From a checkpoint of a small mixture-of-experts model trained on Wikipedia: width 192.
Below are experts of layer 2 (counted from 0) of a mixture-of-experts language model. Rows are named router (the router's row for the expert), gate (a neuron's input weights, with its number), up (a neuron's input weights, with its number), down (a neuron's output weights, with its number) and show model dimensions 0-191. Each number is 128 + 24 x the weight over its row's rms, rounded and kept within 0 to 255. Numbers have three digits each.
After each expert's rows: "gets" lists some tokens that make up at least twice as much of what it gets as of all text. This comes from a sample of Wikipedia text that the model never trained on. Tokens count by the router's weight.

# expert 16
router:111114097116182103058102127154104093106123125133117117115129131150117130117121136141120118134132158151147107129125096102144116169121127155126101172104128171119136151128105118166143129132102076149126116139101171119158114177113134113112160150143146110055080105147134135152112152151154102152124101135138109106103128123113136145120092117106106093102104133117134114121174141100122132158124097105136134124116133129080127120095092126140103147150155112171104130193103127128147136108105129161151118141149119072067129153055127137143157160117134107125145157119126095120104120086099104137
gate0:160179106113099118104079109137120133141132138148118167131176139115191185122123122147170147097161132127133094143142162172066137128161138140168126131136118163126127148129146137119115134140110129152083087150155105120073136104112092129132121146086148152122128118109118117141125116131164145111156094140105109136138151134131118156128145122141125101152130144119117084105167150127128144139152144135128146116165129147122133140140161096143149093114171123112186094140105125154161141125135168139129148162105148135121140129097193145133105154116103114103158147093096122130127192111171112165
up0:087071147154146151151153139133115119126134125121157084131075114168068079163130107106084110133125116102126156106122089095167113127079110128078137123116142121123120129116129130123137127119132143117154151143079135135148135179166148133100136115151129097156130126153128125115125146121136127143102150105165140122124078127130136101118114134127107138117150110165137166168082119123129122134104115125133103128103144096143133099101092165137109136146089148140075177132138110117098133141123089102128099090147128102137128125158064126131169127115142139165110111150183143140116078184116142112
down0:146137111132121148202118142117084118100132118145103089078156124150131143126068129124125152123137151110129102132140119148126147117147172098139166074116121107107107101106121151138105133164107172145135141191145140106152108170151145155182138189103098117081126136142124118130119154159138152125167143125120123110149128116130083135134122143124150105089068144156141139081150158066138149111147091108129140140104144134136117130159097098083124073143108150122139125133134133126133112102120148138119142111134113113137157129166110112109117109139112175093153129140141131162135131172123129097
gets: " the", " The", " a", "The", " this", " its"

# expert 26
router:118133137125157110080128134145104089098105120126156118106137145141126112127095129123140114114141174145155115159118141105133130185110119152117152133116117132110116146144142109129168123080121105122129113171094109094152149143113122078130150131140104098092103104118185108136150091120146116117129128133135104141126139124090160161109126144096147111116082135147161115145177116084151167171087103121100119148103081155093126098127079097109094124113172125169092147137159156125140184117087124151137139131127138125044094173108127102133132160136126099138152105156123125139134130108127130141
gate0:120145184156135159124105088132167114155151127113128144137120115151149110167107096095101119114131119163142109133154128173123089149138123153094109126121139108137113121141122113081083126083142137160134158109133129105147172144124098159090119092134201087114129161121106116162132110112143117114105146182097125139099114165128152108119112131115105143102103084124107116120114149096138101093079134164121123140110122122162152124118074107122106122163083134110092156138128142175121136114115149063135105124172137092141161117155128111155157146093141092134141132142135097108098121133128149143
up0:147142121150143160138124115163119151152137095094113110122139128123104114106157132120083173158137152130145196114129115108157150109079147140109137122077111114178132161156129162113178114140099140138103152138164081132183075124144108110154097116145101169163114164119075139100171104154118134182102121085127143143100089127102081154147140150091141129138123151106154131137155101123126151183106138136178130143153134103131121093116125141124126117143128134112132114131117101138147150138133137132146141136095143153134132111101085161090103135150100115129141116116154132123140148170139113090
down0:117095081123107155108144130177120114103103114116137144144134152110126119171086096124137089111115157090146147145187156151132094102132107152136117145138114145145126148108101121153116083136140118129132172120113140112112117121133144140114143099162162064136128170134145141160147122131125143128117131166115119114143086128097165130119085055151113154115179092135140137116132182134138142126152112144160101135110143160159124189130079154095131113132072140114126135165145117125160114100140136123154119115124098096142128101125109168120145109102114111170128123105151098116105136068133096139
gets: " con", " sub", " re", " un", " pro", " dis"

# expert 23
router:083123123115178141069102112156089089123124121153111118114144136162116113120097115159108142146096143142175133104074134132104064127153147137134127142104118151109132153144113130149129144120120121132115127149118131095135119157102135106128134144135101145056118106146144156138095117134132112142134111140147091159115134106093150136106042124092099106108119110115117150111165161057155140141103099115113138119129127127096147088098075086156098130081132129145133148159125145116121156100116101144125128149138142119115140118067135110105192152130159152143109142116126110132131104123124125129
gate0:146156115100151097159102160145154142076114096100124162111109122100176127123083107118117142108089127111075120089078073143079132124149132092111137156128166137091159115089061155150133129152118105127096111125166191131097118119113140109093130125107127118114155142131146141127088134117102092149084115132110164115140099147132135114105169120146123107101096159102105112068132090136127084096095118144125106133165129117115151139131087106119140149151136129113110138092143154101136108113123111114144116106129095107129107126126149121142131114111154087159137105144102109100142134123147113121
up0:129107124160153163119154124127114116148121131142121120123127145155129058081105102137113111126123132163175116123131134123139142136126102098108110116134111119150085132150131126131156090099130097158133149131111107155138153124140111128134120150152116113144089132139114147115177097138215130137151151141107134115110156142133148111143080177135142155087112116175165134186122162115096161156172125091102124109096152185147087115108153081141160080120116119185128118130112121111113154122114102170125134166108147123132146103090148145100118113177094147137148137107122146125127129124101141107
down0:133145136109166143120094125128124084130106118085092141053097120136135130117119139125087154106120164168131142134166183126136155151136127129104162160134136158153126126136135143119107154097143130102104145129147122105140123138142161138140121127128155124147166092114131157133151123105153160074168120099088138152114097083136119136161103145123129122125136154149106135124117135092114172079135155129111172145143138104128145112174175117112089130115142141114104153137082130112176124094107106129113119084119110078132073115141110140113109169098147141090152162108166150119109096158092125096
gets: ".", ".\n\n", ").", "\".", ".\"", "==\n"

# expert 18
router:086129097135165140093124104140085117083137121128105119106128128161136132127081155149096098159123193127170116090119112136114115161112138102110120181131125136113130145144118122132110113091107101102146120135101119106135156182108098125123122151126097103108099103166183111106117140131112137108128099126138109152069110119100140122135088142084078106129138106102119124134164129074185126157100093111080142135119099146113137115104092111151074140098149133145112141146118150111142129114136121135116082146152111092105149156103126146124208121107154140138129136135136097121131134107126122129
gate0:117123085130106124151127121153120134138145166135132136114128096174117152123125117090066154168139182133120105117147126142143150127093097130157127115157165142146163146112134110125108095154102143124110143111102105087126125115155080121149148112097121124100096179148108125120160131094122115109117119097141138146117079131121148144120116125147078206119152120112103140134150154125138151095163149127129152127129119091122123134118119135124114170145159106141134137161100144078145141137141142073178109129158091128135174105163111155113159101116072124147110130178150143088154126171113150118
up0:096137138117101141123119107138106132151127131154111149095111139151118153112172092086093092126159159125144110127152166138148146136118085117127078115145126137102126099135142128082119107160149136125103139096126124106137125122101114131119134107114128188144122098141136122116160160120133118104130139103131154161134141112156167116150124108173122133137122132147125114123155153142155165067120146123111137135113126145133101098158122176132135162068178159113113149149113107097164147162130109108115131100157099108107143140125093120114102150125131149130122124142211126148168046080175154150
down0:117132127112105131127175095106179138164108096137124119135125097150066149160128151139139168125134115104107144201141114133114139153106120137136174091108125132087135108152144147162101114168137123101091073156140097145126122111160141164152098114101139119153154130106093123159123169151090115130134104122168105153082160107145145147154130111126127165136139102123113140161133090159144133135168074160137131097111137157095128156140108130090128134125115125146125102152113136130149128125162147118112181152149150129147137079098065114106118122106135113130122160162131135122126170150132154155
gets: "\n", "-", ")\n", " |\n", ".\n", ";\n"

# expert 34
router:116127122153164078086107147132112101106128111155124129123129149146089121111130133128102141134106168131174142132104109150130123138142167108130115164110140150102154153133116147147133138115110109137105145112115141062134113125099109123089123174132132105051099113151160107135127131116143107140130111144132117173110120109080167138139074145089133102099124156135139134140160145085151125154079108108101107112119102155094144116123106096115116165095138097137132114171096114117147143103106082138127078127156119072061103143108159128143169165141113111129128148134108139135108115123142076135
gate0:143158162122165174129119152136112121155141136095143126098155143118105129114122108093195118161113131087199152101127133104139131111126101097153147142085103150119150153117148174095090087115196140156126127115126109117099136127134135125089167134104139101128137151120171115137134096085157143185148166122126148084138167106099123134142111083103103091119127141126120137155124135130107136138098151117148100090122156130164135102150145099110123161135124149141157143112132120142093180071167134119105139120126130114138146122156145130153110126148113093098101093131149126132158112126113115156
up0:137126084148108071093114108132121118095146177192128123114145094098156154115150123090045132118155164135087144114158120158104110111136149134087089126095122135149134125130148099122141135085118116139118158148084087146142122154146139155132094108132121155161132109152106131152155099158122143121108076130164074184095109146132144133141140117114118144093165112149129145115114175118135133121148086148135106135147086116124091145097126120128148113147098121120135126161097150143155125134133150132147149136101117114141111133088106140101187143109133125141138155128132155071128118105147128132
down0:110095136140111171165149150120135132141129139121116063125112145143148128130116079124102113140083125158127202116122105122150191147092142196109099098145142113131070134137139120116105128133120112105119111128133120089177137148155131098089141088138152106135136106108132145139159128111135084125161134109113137100155129078112107139137170169132155136099092132125131169140104125117117103114136175141134140132129127099137144119111143119109109145103138123140105120129135116137120153112101143169101121169123128112143092086132141127124155164100139126082117136168051142093101095154098127127
gets: " with", " on", " at", " from", " by", " in"

# expert 0
router:103124118129152126093109104158106083100125137139115115116125166133118153145106128144090128144147165120129114111117116134128076176136150111116113153102131131121130165106110112151112130109108110116127080144124155129153125187095111128092137146104091121073094111169176130110082138119122112139112093134127119138109132127109139111094077119087064086124106149119140113120147138068169129144097114109088122138129134120095118119129070087163100139127135140146123173137123168116115123119144141149102090137162146092114137186126136127109195148108154130114145114139124108147150139091107110126
gate0:121142101159116110131129129171141131128113132126106151163122148090134107136124094156166083095152128184172102127118095088108141139139131141145113138094106153132099115143096088138106153118144152130151130156125159110145155058100064140141091124142117068161115138138109111155122117154108170166162131090155092145142146125119131120174130144137147134110118121107207133150138135113124141139151118131095133089127174182122121181131127123148112099103147113143132112116140088113124135131132131131131132132148107134104147133119103151109102156117115126130132134071081154162155099156154139137
up0:111097097127104132151168146150130134152129135126150115122112106081129139132119117173149121108163129149156081121127157122131152129125144106123140125107156113130068140168127096143089144148144111084167098134150115147168096137139079153155106100135085110098097139124139125121133099123089168120125133118125131164142148121145152094138144108122139171099099134068149138148131169122121118144125115151086124109129154127086089164084121106094138147127096089111171104112111104085092116137138143115114135154153169145144166097113148136076115136151127096118133131091111113165113125132157143066
down0:143148088134088116116112117122144090116162133150134087108141134073125169179124120176116119097100126138124158171112148136126137184103135102124073165090130125140119114117085170138140144126146105121136125102129131134149120163133129124122135136104153100132114139144108120160107086190121143089154112144139086122110146149115118135148126109141185143094158119131150086130161123093115131124159095173093080135071149109096168108139100114101093145112129104137106120122135088111124133131100142104100150098143131079080101146136106111122125122121114126162125152098110152158128140105148146109
gets: "-", "|", "=", " |", ":", "\n\n"

# expert 19
router:101097128152162150082127126149123085112148121130106101125105129153109121148090130140127127138145137155175108140128156138093119132146148123122113150132112141095125142162096103147121128138102109106104118130111121093143144142122127086124128118107124155094123106145152126125130136154127117127091085151152123175084124120098174131109084107095103081095097134105135117101180135056171153148124112109102156137134091119071133103103073077146085145088160120150128150168117157127121126112117144136124078145144120107114123143103158140138201157138135136124154119128143112137134097099106099105
gate0:121137174155128129148095147123089137145109101133160076117141120114121148111091104094118126145164112146167161092141130144130135117120107151110158117126151148122113131125136104158124106115135075116141130116058100141142119145112119093146115122111076123118144138130154083106175165122134090166161137148126136141109132126122120134135119149117128171074133092077121110189133104132110138112137116076136131116110180158169158124101135076129080120116115142119165101137118150117093130104106078166118112103119088125135139096130160130096095161145122134109132132121165122147113149179139105132
up0:142093105111179087121126080117123133092129156117114192063122143112118098163143124131133098130099128100109124142118130099150121138140151123162109130130142127177144127128101120130148115123132167130106112097145129108089137150131150179126116163144143128143097097128134142134115129134088147099145127117120128125103136123136132147134149118142152178173174119119111177155128133122133108097143111181122126129177072146101125169141141141149137180113138142147088111125152076116141062126179161121096147191119128149113141159130120120111121119114115114153122117118110138086136121108182151119
down0:127124138165089091178097133129079102117074132102111105112144110128141106114090138103134125104094117170132176116143095143125118150169093154122136112095128094099120109109150141112100146115098126123126135135116119140089144087091116113129158118170127092181114100102146076138150127159148103158128134108127129133138135157148125148148118122164137179104105127145144127136158125073118168123101110154116100170122092122126148111111129136124124106151115142130146150146127123106201114147089099140116117153046155110146094106140112143138103114095124127110113153094108161122126109105104110124
gets: ".\n\n", "\n\n", " \"", "==", "==\n", " =\n\n"

# expert 49
router:118124115128165131082129115151110100098143151141132140091106155137129118128124142135122129145158172137121099132109095123121106128103174107140134176123138159152156175137111109150138145130111115127104126137119145092167132176133078119083155139131090135070109116166147115129107137153121123125098094138151117149110146140114176122120105118106083121086110105134172097144146104079193146143133111109097134127137110142102142103120083073142103160097175130159129156129108139110157124133132154123110115149173105082089128155076134116112187134123135135128149140139128121134142080116098118120
gate0:153140167164138134092129117115130134120124143127114118145122131132145129107142148075156127101104114091124115134143156101132119111094085155113162165149122105147087144168161104133148098123174137122132155131127113111156149163141126131128103131111111128133142115130211110157139151131092154125137126140131124127143121144135106121135127123125153136113132081156084092132144085127102107117121127101107122135094177088171118123130109128137125130107108175155098126179104114116116113132108113171131099116103124107134159107107133142112166140086117130071078095096153092127030120127105095106
up0:094115111090143130147112104143102110090105109138105069110114109124102141125145132133112113149129139141122122105132165136110125141124147145142124165127166140140159185152217120111120116156083115140153084109133144138154089073161107126142154097109104162130107120139141131126131139120151109108171112065127113085149119126095104156148110108082098134123132147101090137174116128133161144141158134187132161122126116155101126144182133126106111149121150170093154107123131136133134137113126159121125131142118144165119168169126105134123124141115113111158138125155048145118117126144135152132
down0:122137139141130106155100148117116124067099094137119104153142155124096117106110149123142113172120139112175158133130132158139103153103140085135111079113125097147140116135170150156105129133098139082103079158168133129154141127103126167140184127124123095173126072120166142107123105147117114127091133111104123092117135122085109159098096150133128154107122140155103104145121121119108139120112133156110126126152136084182114163098129106137114102152136145118139069126082139129184167130133147158117127150102157112119150146109134125101149103122167120168099140188120115139134149116120168127
gets: "|", " |\n", "\n", ")\n", " |\n\n", "|---|---|---|\n"